From a checkpoint of a small mixture-of-experts model trained on Wikipedia: 2 picks a token, 736M tokens.
Below are experts of layer 4 (counted from 0) of a mixture-of-experts language model. Rows are named router (the router's row for the expert), down (a neuron's output weights, with its number) and show model dimensions 0-191. Each number is 128 + 32 x the weight over its row's rms, rounded and kept within 0 to 255.
After each expert's rows: a language model's description of what the expert responds to. This comes from a sample of Wikipedia text that the model never trained on.

# expert 7
router [138 112 164  97 149 158 118 121 157 112  98  71 163 140 118  87 127 152  77 118 115  95 112 120 132 146 134  49 133 101 120 163 123 184 131 129 141 124  94 122 172 156 146 158 121 141 137 131 119 166 120 182 177 180 135 109 156 152 112 145 113  36 179 130 121 130  83  91 124 215 101 152 128 135  77 148 189 110 130 143 148 150 117 105 121 130 128 121 137 120 184  80 154 110  85 161 168 133 131 160 109  88  95 195 104 201 162  80 162 106 153  83 153 164 140  98  82 196  96 163 193  99  87 136 208 107 119  87 153 117 125 119 126 152 114 119 163 133 149 105 157  67  84 189 168 141 132 123 178 157 163 159 137 140 164 111  82  47 124  76 129 145 135 123 110  99 131  91 126 147 113 109 154  85 128 135  87  85  98  96  98 170 145 159 141 136 112 145 189 167 115 125]
down1 [100 142  86  91 121  83 177 123 159 117 168 136 152  73 156 144 110 134 176 117 119 134  85  79 125 145 129 118 142 104 141 165 120  83 152 124  89 121 117 169  68 156 163 163 111 106 159 139 119  91  78 122 108  56  86 121 137 124 106 164  68 152 147  97 131 102 198 106  92 131 143 127 176  70 139 156 206 161 125 102 148 110 125 156  37 150 161 189  59 192 169 164 153  92 118 134 141 107 148 117 113 138 205  85  87  95 175 109 178 127 113 139 142 103 139 146 125 159 114  87 185 144 140 102 152  96 154 146 100  99 152 126 120 115 179 151 136 175  80 156 148 149 104  80 135 128 127 146 171 159  96 104 162  79 139 167 117 154  91 112 114 145  88  78 149 108 129 121  69  96 187 123  90 130  89 139 122 155 161 106 100 173 148 101 128 105 162  96 138  69 157 109]
What it handles: Mid-word consonant clusters. Stem pieces following an opening fragment inside longer words, such as cent in century, und in boundary, unt in stunt, fer in difference.

# expert 21
router [169  94 153  88 136 106 144  91 155  87  76 160  95 103 135 119  95 135 176 126 109 112 163  42 142  73 172  87  39 132 119 140  99 212 110 139 136  82 134 138 166 165 106 111 112 108 122 136 169 129 120 149 153 132  91 131 156  93 170 176 132 116 170 122 144 118 121  88  86 157 115 173 126 134 102 144 141  90 192 148 122 126 106 143  94 151  86 145 149 143 141 124 117  88 110 118 163 150 167  87 124 105 106 165 111 203 144  62 112 120 149 108 140 187  61 128 142  92 197 135 151  93  75 122 167  96 114 150 117 102 110 107 111 158 116 167 140 128 154 119  97 126 153 167 112 127 134 169  76 146 171 131 149 139 186 102 152 106 102 114  92 101  95 112  96 167 129  54 178 166 117 207 155 114  93 180 137 100  95 138 110 121 137 163 189 145 132 125  81 152 197 121]
down4 [ 88  89 117 117 118 150 156 146 128  88 130 161 156 154  80 140 156 135  50 186 150  70  81 129 116 119 206 139 134 122  68 136 221  84 167 123 146 106 148 207 101 173 180 149  68 141 158 155  89 152 139 127 146 111  97 132 104 153 178 110 126 109  67 168  78 107 128  84  80 111 106  81 102 159 122 126 105 163 105 166 137 164 160  95 126  99 139 151 100 167 132  95  99 108 116 165 189 170 131  97 158 146 133  79 136  77 158  80 129 125 137 159 182  78  92 121  81 134 144 146 139 120 134 128 114 148 112 203 121 113 129 142  91 157 123 113  70 118  94 151 103 149  87  70 166  57 123 140 127  97 106 151 161 127 158  91 100 136  66 126 165 122 136 167 106 123 133 120 108 156 126  90 133 122 145 121  57 113 132  97 181 128 118  92 169 142 162 110 120 105 133  81]
What it handles: Quantifiers and function words. Quantifiers and auxiliary-linked words such as all, most, some, more, not, been, after was, is, were, be.

# expert 12
router [161  89 134  28 129 129 125 116 156  71  84 169 122 103 114 107  90 181 160 109  94  22  88  94 154 119 150 131  77 198 136 107 150 175 116 175 180 220 124 122 156 136 142 138  99 152 116  87 230 140 101 127 127  97 119 169 119  97 158 142 125  99 115 143 121 104 167  68 110 129  93  75 157 143  88  95 111  93 110 129 127 171 118  91  80 124 131 177 154 109 187 157 156 114 131 150 226 124 160 129 114 131 137 161 104 201 152  81 110 121 159 123 126  73 115 171 127 152 105 143 120 115 118 107 157  73 113 120 150 108 116  95 166 126 117 119 162 125 143  78 142 133 147 153 139  58 116 163 112 134 174 156 123 137  94  93 113 160 169 150 128 141  98 145 151  78 143 127 164 133  95 151 103 114 126 155  91  76 131 133 128 160 159 138 154 111 130  93  99 115 139 137]
down1 [140 130  95 158 198  94 134 156 109 142 112 161 108 119 120 104  93 102 116  95 125 124 139  98 107 100 186 164 161  57 115  61 118 116 132 107  82  65 124 102 111 128 167 131 109  76  82 117 121 152 185 165 144 106 147 184 144 102 115 201 192 107  87  72 127  58 155 128 151 140 141 170 156 141  50 166 137 154 161 127 187 145 107 153 139  69 154 142 145 192 107 140  73 159 110 104 151 169  82 124 118 128 123  94 124  93 110  94 164 122 139 113  98 144 127 164 152 111 170  85 126 106 144 144 106 184 126 150 157 142 142 103 129 126 102 178 142 127 140 129 114 173 172  35 138 177 150  65 143 176 115 112 135 101 114 113 170  72  97  88 121 141 144 105 130 142  78  99 103 153  78 139 134 130 166 192 100 115 100 149 114 175  76 103 126  93 105 115 173 110 126 150]
What it handles: Articles and determiners. The words the, a, an and possessives such as his, their, its after prepositions, plus some word-start pieces like a, t.

# expert 25
router [157 104 162 160 116 195 133 129 140 148  99 119  62 137 116 177 120  52 138 104 140 130 203 139 170  91 162 138 132 135 121 158  96 187 115 128 177 145  98 167 172 100 123 120 111 112 141 107 179 108  93 140 162 188 109 164 149  52 132 133  79 105 186 113 157  81  95  97 140 154 138 141 121 176  61 141 158 165 120 139 176 134 154 121 103 108 175 127 141 111 144 108 139 108  77 156 165 132 160 125  75 120 109 148 115 125 140 123 129 122 126 115 101 103 148 170 175  79 175 141 125  83 119 128 144  89 136 114 125 122 142 131 115 153  90 142 153  85 105 114 162 128  85  94 136  85  80 168  89 158  94 167 113 106 126 141 143  51 131 110 149 172 136  89 121 145 173  83 162 187 106 149 162 112 102 113 122  98  85 129 132 152 187 220 139  91 117 137 163 189 192  50]
down0 [130 135 180 164 148 150 129 147 110 116 112  93  84  92 150 137 131 164 137 151 119 133 161  68 118 170 126 167 138 103 101  86 149 145 136 154 114 164  87 142  85  98 120 120 189 136 114 111 133 163 173 125  61 150 130 136 155 132 122  61 130 156 135 127 158 125 149 118 134 144 111  63 133 150 133  92  78 152 170  91 134 142  84  90 102 167 106 113 164 202 196 166  88 195 129 119 104  79 140  80 145  84 105 122  79 143  93 130 127 185 117 204 141  98 105 147 128 182 109  72 144  62 189 140 139 155  89 108 148 107 191 149 144 203 156 142  91 113 145 143 130 170 123 167 134  68 106 151 146 120  63  95 110 151 100 145  85 182 106 150  93 156 150 130 182 130 119 182 146 188  84 111 150 173 145 115 163 146 138 139 146 157 107 163 158 108 130 155  79 130 186 139]
What it handles: Name syllables with i. Syllables with i or similar vowels inside foreign personal and place names, like Bali, Talisa, Al-Tai, Mayumi, Yiu.

# expert 23
router [178 128 151 103  96 141 116 163 149  86  72 120 119 143 145 111 149 114 163  83 107 154  89  83 145 189 143 121 107 138 130 168 104 139  42 117 122 121 122 140 185 128  64  92 125 113 109  97 101 141 110 161 121 140  85  89 134 103 168 135  75 121  55 108 179  98 150 114 129 176 113 123 109 158 111  94 136  62 128 153 162  91 132 125 156 107 177  74 125 145 150 223  67  92  80 135 195 157 125 112 100  78 108 135 111 124 139  75 102 126 136 111 115 142 142 175 162 128 162 151 183 151 112 136  98  78 100 105 168  84 107  86  98 138  71 128 187 137 142 121 132 129 104 105 171 127  75 188 103 125 132 142 160 124 192 139 179  23 141  85 120  86 102 120 143 132 120 175 152 152 104 157 128 141 114 122 118  87  81 114 117 142 174 145 162 112 136  93 123 105 158  97]
down1 [ 99 148 108 127  99 165 124 144 141 123 163 149 123 120 140 188  98 173  94 148 137 115  91 137 171 164 115 128 132 123  84 108 100 116 199 164  86 124 135  86 188 166 130 102 145 180 124  82 135 107  92 178 164 140  60  93 140 187 110 101 149 123 145 142 134 150 153 114  99 147 185 169 115  94 189 147 123 184  98 104  98 175 100 166 134 130 152 106  93  62 149 109  78 101  99  91 119 132 137 152 143 116 115 113 191 160 115  87 116  78 179 149 157 192  69 123 104  90  95 106 196 134 145 101  75 169 147  91  91 119 105  73 116 117  88 172 122 157 186 164 119 194  93 117 148 114 138  93  95  60 122 108 141 151 152 157  91 110 101  75 127  94 104 124 187 187 120 103  93 124  69 100 150 163 116 208 156 136 134 150 160 131 139 124 140 139 135 155 136 135 129 114]
What it handles: Vowel pieces in names. Short pieces like e, a, le, re, z inside names and words, such as Blizzard, Bolle, Comparison, Lieutenant.

# expert 17
router [192 100 178 136 141 129 104  96 160 108 107  98 197  72 110 162 153 120 131 112 108 108 163  94 140 145 121  75  89 113 111 159 121 184 126 211 158 184  89  97 177 116  73 120 121  46 102 140  69 129 148 190 191 137 139 135 145 102 101 151 119  96 129 152 123  82  73  97 191 169 116 121 119 112  88  88 113 115 123 126 125 136 140 196  81  74 142 189 129 118 170  95 132 105 121 156  92 158 143 130 122 128 127 143  77 140 121  90 126 125 157  84  97 171 111 167 173 150  83 124 118  57 132 108 173  95 151  90 182 108 100 153 135 117 129 125 162 104 151 125 122  30  89 129 154 153 128 170 137 106 177 159  83 127 107  97 111  77 115 156 157 126 157 124 175 168 137 141 125 130 123  73 100 130 129 153 104  68 141 112 145 156 180 125 141 144 141 156  86  96 131 140]
down2 [144 123 100 118 157 118 152 142 187 159 143 148 169 120 143 109 154 124 165  90 124 155  74 152 104  34 115  92 128 103 108 133 165 167 166 129 168 109 201  96 116 161 123 133 158 123  93 126  74 114 153 112 103 147 158  79 113 132 171  86  98  94 138 127 107 147 102 124 117 109  94 131 165 137 115 124 121  94 117  99 153 154 100 104 153 136 156 137 106  79 111 112 105 135  97  80 182 122 127 104 193  93 242 109 116 113 146 239  91 163 132 144 172  96 138 133 124 131 159 130 157 117 220 166 110 163 196 139 124 159 144 172 168  87  99 111 122 113  88 116 117 150  66 155 131 121 137 128 150 110 133 170 162  93 142 150 140 139 147 116 137 127 147  91 151 156 131  69 188  78 124 129 143  79 143 200 152 164 152 160  93 175 113 104 159 195 151 106 165 116 152 143]
What it handles: Mid-word suffix pieces. Inner pieces like it, ur, at, tor in longer words, such as furniture, citizenship, pursuit, Martorell.

# expert 31
router [167  99 143 104  93  99 136 108 196 112  86 197 156 159 145 135 109 146 204  93 117 126  55 107 139  98 180 128  65 144 133 101  93 153 125 118  94  87 115 100 132 112 101 108 106 107 108 154 114 159 115 119 194  88 137 145 129 121 104 169 197  94  86 109 101 101 167  92 102 193 128 178 137  88 112 104 104 144 119 133 138 148  82 125 104 123 177 104 167 120 143 128 123 120  60 166 123 136 160  94 146 122 120 127 121 148 159  87 130  92 195  84  98 212 155 147 141  63  89 130 161  58 118 117 162  95 131 117  71 112  97 133 115 174 120 115 168 173 164  93 156 142 157 134 180 102 122 117 121 140 179 129 118 136 151 119 165 117 202 172 145 119 141  61 115 141 170  66 134 166  96 132 115  78 108 145  91  98 109 141 150 144 167 137 166  91 129 136 121  90 165  76]
down5 [128 127 148 123 115 125  93 119 102 140 158 108 140 127 149 104 148 143 146 141 121 147 130 125 130 188 122 136 176  65 127 160 112 132 116 187 118 137 128 191 107 179 118  97 129 134 162 196  44 152  92 132 140 155 132 129 189 109  80 130 132 114 112  91 127 159 161 108 138 179 111  67  84 121 111 161 110  90  92  90 142 143  86 119  97 129 119 142 143  96 208 139 154  75 121 120 160  80 151 111 145 133 100  85 104 187 150 162 100 166 115 127 128 160 163  90 150 184 124 161  72  98  94 152 112 138 125 149  76 188 158  84 148 159 132 131  71 107 111 127  97  24 149 128 101 195 153 147  95 129 110  91 114 196 204 127 177 120 110 146 116 130 159 102 110 153  86 125 101 100 102 151 126 124  56 155 126 103 137  95 138 198 118  82  59  78 115 121 155 100 122 125]
What it handles: Relative words and institutions. Function words that, who, which, for, of, at, plus place words after names, like New York, City, County, Center for.

# expert 10
router [186  87 178  90 148 161 115 113 153  58 114  81 116 149 160  97  81  19 129  73 118 118 119 148 160 141 128 159 137 147 138 133  88 185 103 127 143 159 128 134 151 138 101 149 144  68 120 140 160 155  99 120 131 115 112 159 163  52  74 152 158  62 121 124 151  99 114  90  86 212 112  84 120 151 121 133 108  74 141 143 154 106  76  89  90  93 159 141 158 104 115 195 163  72 137 192 136 154 119 142  79 134 164 141  80 160 161 135 115 110 104 102 117 187 129 165 152 140 133 102 143 116 102 130 120 121 127 154 129 119 137 103 139 161 111 177 186  97 171 107 132  83  91  90 149 119 113 136 100 166 152 153 134  99 108  82  93 178 184 136 142  92  98 193 174 118  76  62 157 165 117 108 113  99 105 159 106 139 155 119 130 149 185 157 127 117 100  92 110 116 148 126]
down1 [ 85  68 158  93 106 136 126 184 107 116  90  57 148 182  99 133 129 154  92 141 197 108 148 136 140  73  88 166 129 159  80 120 111 135 198 164 144  98 128 115 117 105 168 112 120 113 126 138 148 134 144 125 134 179  97 127 170 128 158 126 109 145 158  90 127 146 132  95 158 111 128 144 117 168 148  80 144  83 113 170 136  91  88  87 105 137 120 168  81  94  99 157 107 111 105 123  65 106 160 145  86 112  98  95 125 102 162  94 108 132  89 143  91 104  61 114 117 149  76 137 129 129 126  97 123 117 125 166 133 139  76 118  86 134  84 137 141  84  54 129 117 173 120  97 124 112  96  79 131 182 134 204  89 131 149 102  70  44 129 119 220 131 122 166 127 158 129 109 132  92 111 177 146 108 175 122 167  63  74 117 117 150 101 185  48 117 130 178 135 133 133 126]
What it handles: Plural s suffix. Plural and inflectional s endings on nouns and verbs, like candidates, principles, covers, works, plus es, ies, ers, ities.

# expert 22
router [142 114 158  99 151 133 105  67 147  86 164 142 112 192 111 132 134 126 161  80  76 101  76  88 160 120 150 110  88 133 143 106  81 173  92 140 112 144  89 158 160 127 148 155 106 123 146 179 211 181 149 158 160 113 126 172 151 107 182 116 120 136 142 162 120 101 223  97 156 168 126 112  74 152  79 133 148  92 157 152 124 126 140 119 111 117 147 140 171 138 157 133 187 122 127 138 122 137 113 120 119 110  79 155  95 138 159 111 107 125 106  70 127 131 117 172 141 134 115 101 135 128  90 129 223  74 115  88  94  98  53 111  90 135  80 159 175 102 181  76  94 105 178 137 180  82 101 152 106 151 131 169 128 101 116 115 157 185 169 120  76 126 116  68 137 121 111 144 166 164  79 118 130  83 107 157 113 139 113 158 164 152 179 209 139 131 145 122  95 106 145  91]
down0 [172  89 172  68 164 142 127 110  83 163 127  83 117 156 137 121 159 132  77 136 131 106 119 138 104 131 107  99 136 117  49 125 103 115 159 112 145 165  83 106 123 126 241 119  46 143 129 161 166 100 116  98 114 144 113 149 125  95 116 146 168 107 129 177  72 116 182  90  85 126 161 147  95 142 121 156 127 113 173 112 146  74 128  71 149 130 119 116 152 123 220 136 147 110 163  96 126  91  78 178 161 115 166 180  94 167 199  99 204 100 120 146 143 166 179  99 136 153 154 158  89 108 112 118 142 112 100  95 114 143 162 133 151  90  94 159 142 162 138 162  91 157 142 143 153 112 151 129 179 114 105 135  81 113 175 100 151 139 147 114 165 150 126 138 109 147  76 185 111  94 123 126 189  96  99  50  63 107 132 131 147 121 126 127 137  68 162 145 135 104 126 105]
What it handles: Commas and conjunctions. Commas and coordinating words joining list items or clauses, chiefly and, or, but, which, as in pottery and clay.

# expert 28
router [175 104 169  87 172 159  78 114 162 165  88 180 120 108 109 139 136 147 141 132 105 154 193  81 137 134 190 102 111 116 142 104 126 182 111 146 122 106 132 121 135 172  80 170 146 100  58 101 101 146  82 169  98 116 116 175 148 113  94 156 105  68 115 135 126 108 165 126 135 168 113  75 132 176 119  81 137 142 137 146 198 142  91 136  88 170 101 103 176 106 145  80 114 117  83 156  61 104 187 110 126 121 117 132  72 162 144  69 118 124 117  62 148  99  93 167 152  89 145 168 126  84 141 168  96 123 156 130 146  81 107 165 164 128 113 173 156  79 140 116 165  78  90 102 145  55  71 133 144 150 177 146 136 130 136  90 168  72 119 158 140 156 100 130 100  54 119 137 141 142  79  89 149  92 106 160 118 104 143 164 174 121 167  97 139 153 176 124 102 134 155 141]
down1 [ 88  99 151 143 151 115 114 112 181  96 162 150 108  98 149 156  91 111  75 177 129 152  96 139 143 120 118 142 150 132  87 101  99 183  84 194 160 115 123 109 127 170 122 175 113  96 165 127 170  57 163 123 164  55 125 157 131 108 107 108 140 150  97 145 162  95 159 127 152 103 172  99 103  82  92  97 140 113 156  96 102 164 108 216 145 125 113 127 101 156 102 183  86 109 114 118 141  73 139  54 126 106 154 148 170 154 165 103 155 165  63  54 144 147 130 104 187 136  83  91 164 132 132 128 114 149 107 171 118 125 138 161 119  64 132  85  98 116 107 144 169 149 127 121  52 168 119 120 141  75 135 185 147 144 191 131 110 117 111 125 165 120 112 149  75  92 171 161 135 186 206  88 181 145  93 181 140 128 136 126  79 132 165 150 149 139 118 119 130 129 126 133]
What it handles: Inner in and ing. Word-internal pieces in, ing, di, min, per after a stem, as in combination, paintings, sinister, expediency, minutes.

# expert 9
router [182 123 157 111 189 117  99 107 136  69  76 117 137 120 117 154 108  61 137 143 138 111 102  92 168 112 130  36 158 151 109 150 130 148 124 126 129 119 135  58 125 164 110 179 132 111  96 134 145 125 115 141 119 129  69 135 148  68  99 166 103 121 169 103 133 104 147 130 126 143  97 146 131 153 109 125 155  98 163 159  61 138  77  73  86 113 128 118 129 123 163 182 135  77 106 175 134 133 166 110  94 111 124 160  90 191 128 138  66 139 123 103 156 165  99 219 136  96 110 128 127 101 187 137 126  72 117 135  93 102 114 123 110 139  61 101 137 126 157 148 130  75 110 206 163 134 116 182  90 156 172 149 163 145 118  91  78  76  99  96 117 137 125 109 102  69  94  90  87 144 104 148 124  80 123 168  95 136  98  49 115 142 152 100 152 129 144 139 191 193 144 107]
down1 [184 184 119 139 111 155 148 155 192 164  96 161 128  96 120 152  92 134 131 134 143 165 185 139 106 160 159 113 105 105  86 107 203 115 133 132 143 117 118  74 124  86 117 134 187 167 126 127 143 128 135  74  88 117 129 174 108 144 103 133  93 133 114 112  78 101 110 138 148  85 140 138 153  66 130 155  75 141 156 123 169  88 133  61 126 110  49 183  97 137 125 117 163 107 190 154 148 140 150  76 142 133 106 142 151 113  88 129  63 113 138 158 135 113 135 157 150 171 163  98 106  79 131  84 148 123 168  95  89 167  92 155  89  95 123 132  74 137  83 103 131 117 149 157 121 180  58 145 145 122 116  96  62 172 162 103  74 111 167 153 128 175 130  98 111  93  77 140 155 152 108  78  89 137 173 106  92  60 107 112 109  92 154 107 171 164  99  84 158 151  66 123]
What it handles: Stem after prefix. Word pieces that follow prefixes like pro, ex, re, con, app, as in provocative, provost, affected, specifically, responsible.

# expert 5
router [156  87 150  71 153 171 143  97 162 121 199 121 107 112 124 121 106 162 157 113 123  44 177 117 159 108 118  56  96  87 144  97 174 139 133 112 201 118 145 135 158 141  84 135 115 115 117 126 138 169 144 153 105 114 132 137 102 159 136 171 141  83 149 115  71 111 136  87 128 178  98 152 207 142  65 139 162 107 106 164  86 167 139  95  89 147 160 152 165 153 132 171 118 142 116 152 169 154 169 104  91 125 129 172 110 172 117  84 146  98 143 130 115 134 142 117 155  95 149  84 151 104  53 134 117 103 138 122  96 116 143 104 131 174  92 154 152 125 137  69 109 102  83  74 222  84  64 156 134 122 130 142 123  66 107  95 147 114 148 142  96  71 137 129 119 131 103  61  89 153  87 144  90  83 146 152  75  88  96 163 122 165 175 164 122  85 126 131 161 110 133  87]
down0 [120 116  90 173 110 123 129 112  88 108 116 144 111 132 124 157 166 175 170 135 163  88 144  81 156 180 130  91 162 129 171 133 105 166 132  78 126 153 157 133 124 163 127 123 156 138  92 137  71 194  86 104 171 167 168 146 142 189 120 103 179 131 113 171 164  80 146 108 127 177 175 151 130 160 148 107  90 130 116 155  58 125 133 136 138 180 132 149 117 126 141  42 135 147 105 112 137 100  72 141 148 154  76 160 120 123 127 115 135 124 140  81 172 135 138 109  81 220 158  69 104 124 121 142 159  96 143 132 133 105 143 110 110 200 108 100 162  96 165 127 108 165 189  97 101 101 113 156 153  90 135 180 117 157 161  83 150 150 111 149 144 109 115  90 119 174 140 118  92 161 176 123  72  89 122 116 111 137 181 135  96  30 120 143 138  61 152 154 168 119  89 196]
What it handles: Capital letters, acronyms. Capital letters and letter pieces inside acronyms, codes and identifiers, especially C, such as QCEW, OFFICER, UNII codes, FTE.

# expert 13
router [191  80 149 158 143 138 132  92 163  96 151 142 109 139 129 154 161  76 154 108 124  90 133 100 124 121 142  95 132 145 134 122  74 185  84 114 184 116 143 151 139 157  78 119  91 140 139 111 115 153 120  85 186 110 157 110 122 101 137 165 122 142 106 108 102  94 101  70 113 163 148 134 176 224 103 131 176 155 147 186  93 197  80 126 112 138 163 110 157 157 134 163 134 103 103 158 183 170 129 133 110 107 100 133  87 121 128 115 100 106 124  63 126 105 115 163 127 149 179 121 116  43  66 164 115 109 113 105 138 103  99  82 108 194  81 147 147 110 129  77 127 113  89  84 176  88 110 161 117 138 131 157 149  72 171  80 124 107 156 128 143 112 127 151 112 108 118 112 156 194 114  81 156  94  85 153  66 103  97  75  95 178 179 173 137  92 180 138 131 100 111  87]
down73 [ 80  82  97  90 128 104 204 144 127  93 112 187 140 161  79 124 146 233 113 116 159 142 114 143 121 127 121 135 121 162 103  75 120  94 150 141 124 140 142 159 171 126 123  52 104 143 176 139 151 140 155 111 164 103 136  91 139 151 175 162 190  94 186 164 109 115 107 117  66 144 101 111 124 178 106 184 109  73 162 115 162  96 112  99 151  85 144 109  90 105 137  77 103 102 127 111 143 101 170 108 139 122 148 107 126 106 115  81 164 178 140 138 179 137 112 127  73 150  70 160 144 143 125 110 154 116  86 143 201 128 119 122 128  90 123 157 108 130 111  96 113 152  94  50 193 120 145 181  70  90 196 125 150 127 149 107  80 119  65  90  95  95 150 133 159 108 144 140 148 112  98 153 184 115 158  85 118 157 153  72 128 119  96 146  81 147 150  93 114 134 101 103]
What it handles: Numerals in tables, dates. Number tokens in sports tables, scores, years and ages, such as 7–4, 11–8, 1976, age 27, table cells like 79.

# expert 29
router [189  89 113 121 150 116 111  55 157 147 115 160 125  69 145  52  94 146  98 108  85 104  66 124 139 145 178 111 126 132 154  93 156 161  79 128 145 160 130 111 141 148  70 133 127 129  65 152 150 164  69 133 170 125 136 107 139 132 144 128  75 141 140 107 125 111 178  84  88 147 111  89 121 169 140 139  92  93 162 160  93 141 135  89  92  96 143 156 153 162 122 203 213 107 128 185 106 164 196 110  96 138 178 111  75 121 140  87 128 148 175 102 119 106 120 148 122 136 146 126 182 145 129  93 176 106 127 106 173  84 190 134 101 133 120 124 161 126 135 107 144 157 130  89 161  56 123 190  95 122 136 176 159 132 141 105 119 150 158 116 103 144 140  83 124 133  84 141 183 150 108  69  92  84 151 135 130  85 134  76 136 174 145 109 137 104 173 161  77  78 133  75]
down1 [138  98 128 144 129 121 124 172 157 148 146 135 137  72  88 117 117 205 164 110 145 146 130 105 106 119 116 192 147  74 139 106 135  96 146 121  70 137  99 185 131 140 132 125 127 107 146 133 116 140 140 181  64 107 109  74 125  82 161 166 109 137 150  50 181 154  85 159 131 137  84 107 112 135 154 110 175 112 128 137 200  84 159  84 129  90  76 118 140 159 180 119  24 110  97  95 148 135 134 165  99  87 174 109 135 120 184 179 145 138 150 153 183  83  93  77 169 123 118 141 117 140 141 176  75 113 100 152 137  80 149 144 164 186 177 144 176 112 146 113 206 138  96  95 118 139 131 174 142 153 124 173 170 128 137 141 151 121 142 143  87 111 165  64 173 128 212 111 154 141 156 108 156  87 115 115 169 133 112 178 149 118  81 115 127 135 129 141 149 133 106 126]
What it handles: n and an pieces. Letter n or an pieces inside words, and word-initial an, such as northern, ethnic, Dennis, Angiosperms, anthropologist.

# expert 1
router [188  84 146  72 152 118 125 160 162 100  94 127  72 152 107 108 137 120 150  77 142 136  87  80 157 103 133 135  82 182 124 114 146 174  84 144 117  93 144 131 138 112 118 144 113 153 123  72 133  86 124 196  95 113 127 141 127  70 143 151 127 101  54  84  98  64 156  92  95 174  94 173 121 157  99 110 148 139 101 168  83 152 100 160 106 108 113  78 150 101 181 110 141  70 116 128 198 220 126 119 107 145 150 142 108 122 133  78  69 145 126 130  87 118 160 158 170 118 134  92 161 134 111  88 108  96 128 138 192  90 146 125  40 142  97 140 150 180 129 132  99 136  85 124 163 120 123 160 118 123 168 138 133 103 148 114 107 119 152 155 101 148 135 168 164 178 143 108 110 163  78  70  83 112 131 179 116  84 140 109 163 146 213 156 150 106 124  70 107 102 146 114]
down1 [119 115  91 105 128 156 175 136 174 225 156  90 105 118 132 147 196 131 157 116  78 112 146 132 100 140  92 157  97 140 138 130  83 115  59  87 116 149 110 144 145 162 119  99 211 113  69  57 126 127 182 172  98 159  78 125 140  92 107 126 135 130 129 124 123  94 131 137 131 118 155 165 109 131  78 122 113  79  91 116 141  85  87 200  80 150 125 133 107  58 123  88  85 136 117 134 125 127 145 168  73 137 160  74 151 147  82  76 163 160 160  82  83 143 156 159 124 102 136 127 137 162  79 126 169 124 156 156 107 189  94 110 118 124 103 126  96 139  97 184 140 134 132 136  69  96 130 156 134 145 123 138 157 192 114 132 203 171 156 156 156 181 162 179 105 162 100 152 159 131 118 144 105  59 124 112 160  70 167 129 132 104 158  85 100 143 127 103  89 110 119 124]
What it handles: Word-final vowel syllables. Short final syllable pieces ending a foreign or proper name or word, as in placen-ta, Lajosmiz-se, Réun-ion, Mont-e-Carlo.

# expert 16
router [182  94 166 125 159 140 131 159 160  96 142 178 174 139 172 191 127 145 113  77 103  88 142 120 129  77 204 105 126 167 140 124  67 151  87 118 127 169 103 181 144 155  93 131 127  24  90 150 142 165  98  87 168 121 142 172 155 130 168 165 159 132 131 146 119  85 123  82  99 148 138 125 151 196 108 150 181 168 180 169 121 193 121 138  99 138 145 134 150 140 159  84 147 128 102 144 234 122 126 130  95 124  87 164  92 172 147  96  94  84 139  91 128 122  97 165 131 105 101 127  99  91  65 178 155 132 143 131 145 101 114 141 112 158  84 136 151 150 149 107 106 157 126 131 155  40 113 166 122 111 143 130 167  78 144  57 128  94 195 154  85 100 119 134 147 144 115 133 150 153 111 120 110 110 115 174  72  87 123 130 128 142 139 154 136 129 122 125  94 124 154  80]
down5 [103 117 116 112  66 143 118  57 168 118 186 111 127 100  69 149 123 145 141 149 155 121 147 138 122 149 130  90 118  92  84 129 118 157  94 132 137  89 133 101 159  84 105  96 105 159 130 154 157 158 139 112 100 158 112 171 175 134 127  74  62 108 162 108 148 105  83 108 111 132  85 127  61 100 176 102 138 139 139 122 173  46  95  93 163 147  77  86  98 178 110 137  83 102 132 122 160 190 103 173 158 156 137 118 142  89 123 157 129 173  76 135 131 159 108 155 135  87 117 149 101 140 182  55 133  98 179 117 100 149 160 117  80 132 149 153 221 162 136  74 148 157 111 119 123 137 121  64 157 129 120  98 170 140 190 154 125  75 162 102 151 159 128 114 102 176  73 148 158  12 147  87 141 118 100 138 100 159 164 128 144 141 125 140 145 162 116 103 124 119 124 117]
What it handles: Prepositions before dates. Prepositions and year prefixes after verbs, especially from, to, on, by, and 19 or 18 beginning years, as in stricken from, died on.

# expert 20
router [188  99 110 127 165 138 144 137 123 125 127  95  98 120 139  79 124 166 149  80 123 144 148  83 168 118 107 144  81  99 117 106  92 141  92 124 137  91 131  83 170 156 111 136 123  55  77 120 117 131  93 133 143 111 144 105 124  85 134 173 187  85 114 101 124  95 100  82 154 177 106 153 111 136  81 105 106  88 146 140 100 171 115 125 108  63 103  93 160 150 184 151 210 111 106 156 131 195 123 143  99 127 131 106  79 175 165  93 108 120 110  86 139 174 124 144 161  68 220 134 170 129  59 155 139  86 134 111 134  93  97 129  89 164 121 132 172 152 176  93  98  72  96 122 158 150  92 149 154 122 199 124 140 111 147  86 185  94 143 137 103 137 123 177  96 109 110  86 161 165  76  78 137  96 143 165  45 118 121 113 148 183 150 165 130  96 131 155 116 122 164 120]
down1 [161 165 109 144 112  84 103 113  89 139 149 154 185  93 106 105 133 155 159 138  64 116 114 116 105 137 163 122  85 150 115 161 129 125 128 142 123  99 103 163  80 152  95 112 109 135 128 104 130 100 160 112 163 124 136  99  95 148 112 127 165 104  96 185  94 159 150 124 173 103 201 136 149 120 185 140 125 124 123 136 164 158  79 122 102 135  79 143 132 112  47  74  91 168 163 156 105 130  89 145 133 157  78 123  84 105 148 146 111  51 103 154 162 223 179 152  98 180 126  91 149 165 103 128 136 105  85 164 140 106 113  85 163 172  71 114 147 139 139 131 156 216 110 167  98 122 118 123 114 146  98  99 117  78 106 113 127 202 103 140 106  67 132 111 177 102  97 154 120 127 127 111 146 175  73 158  99 158 117 151  98 124  99  80 112 103  91 214  97 112 117 198]
What it handles: Noun endings, common nouns. Final noun piece or whole common noun after the or an adjective, such as lineage, competence, government, time, party.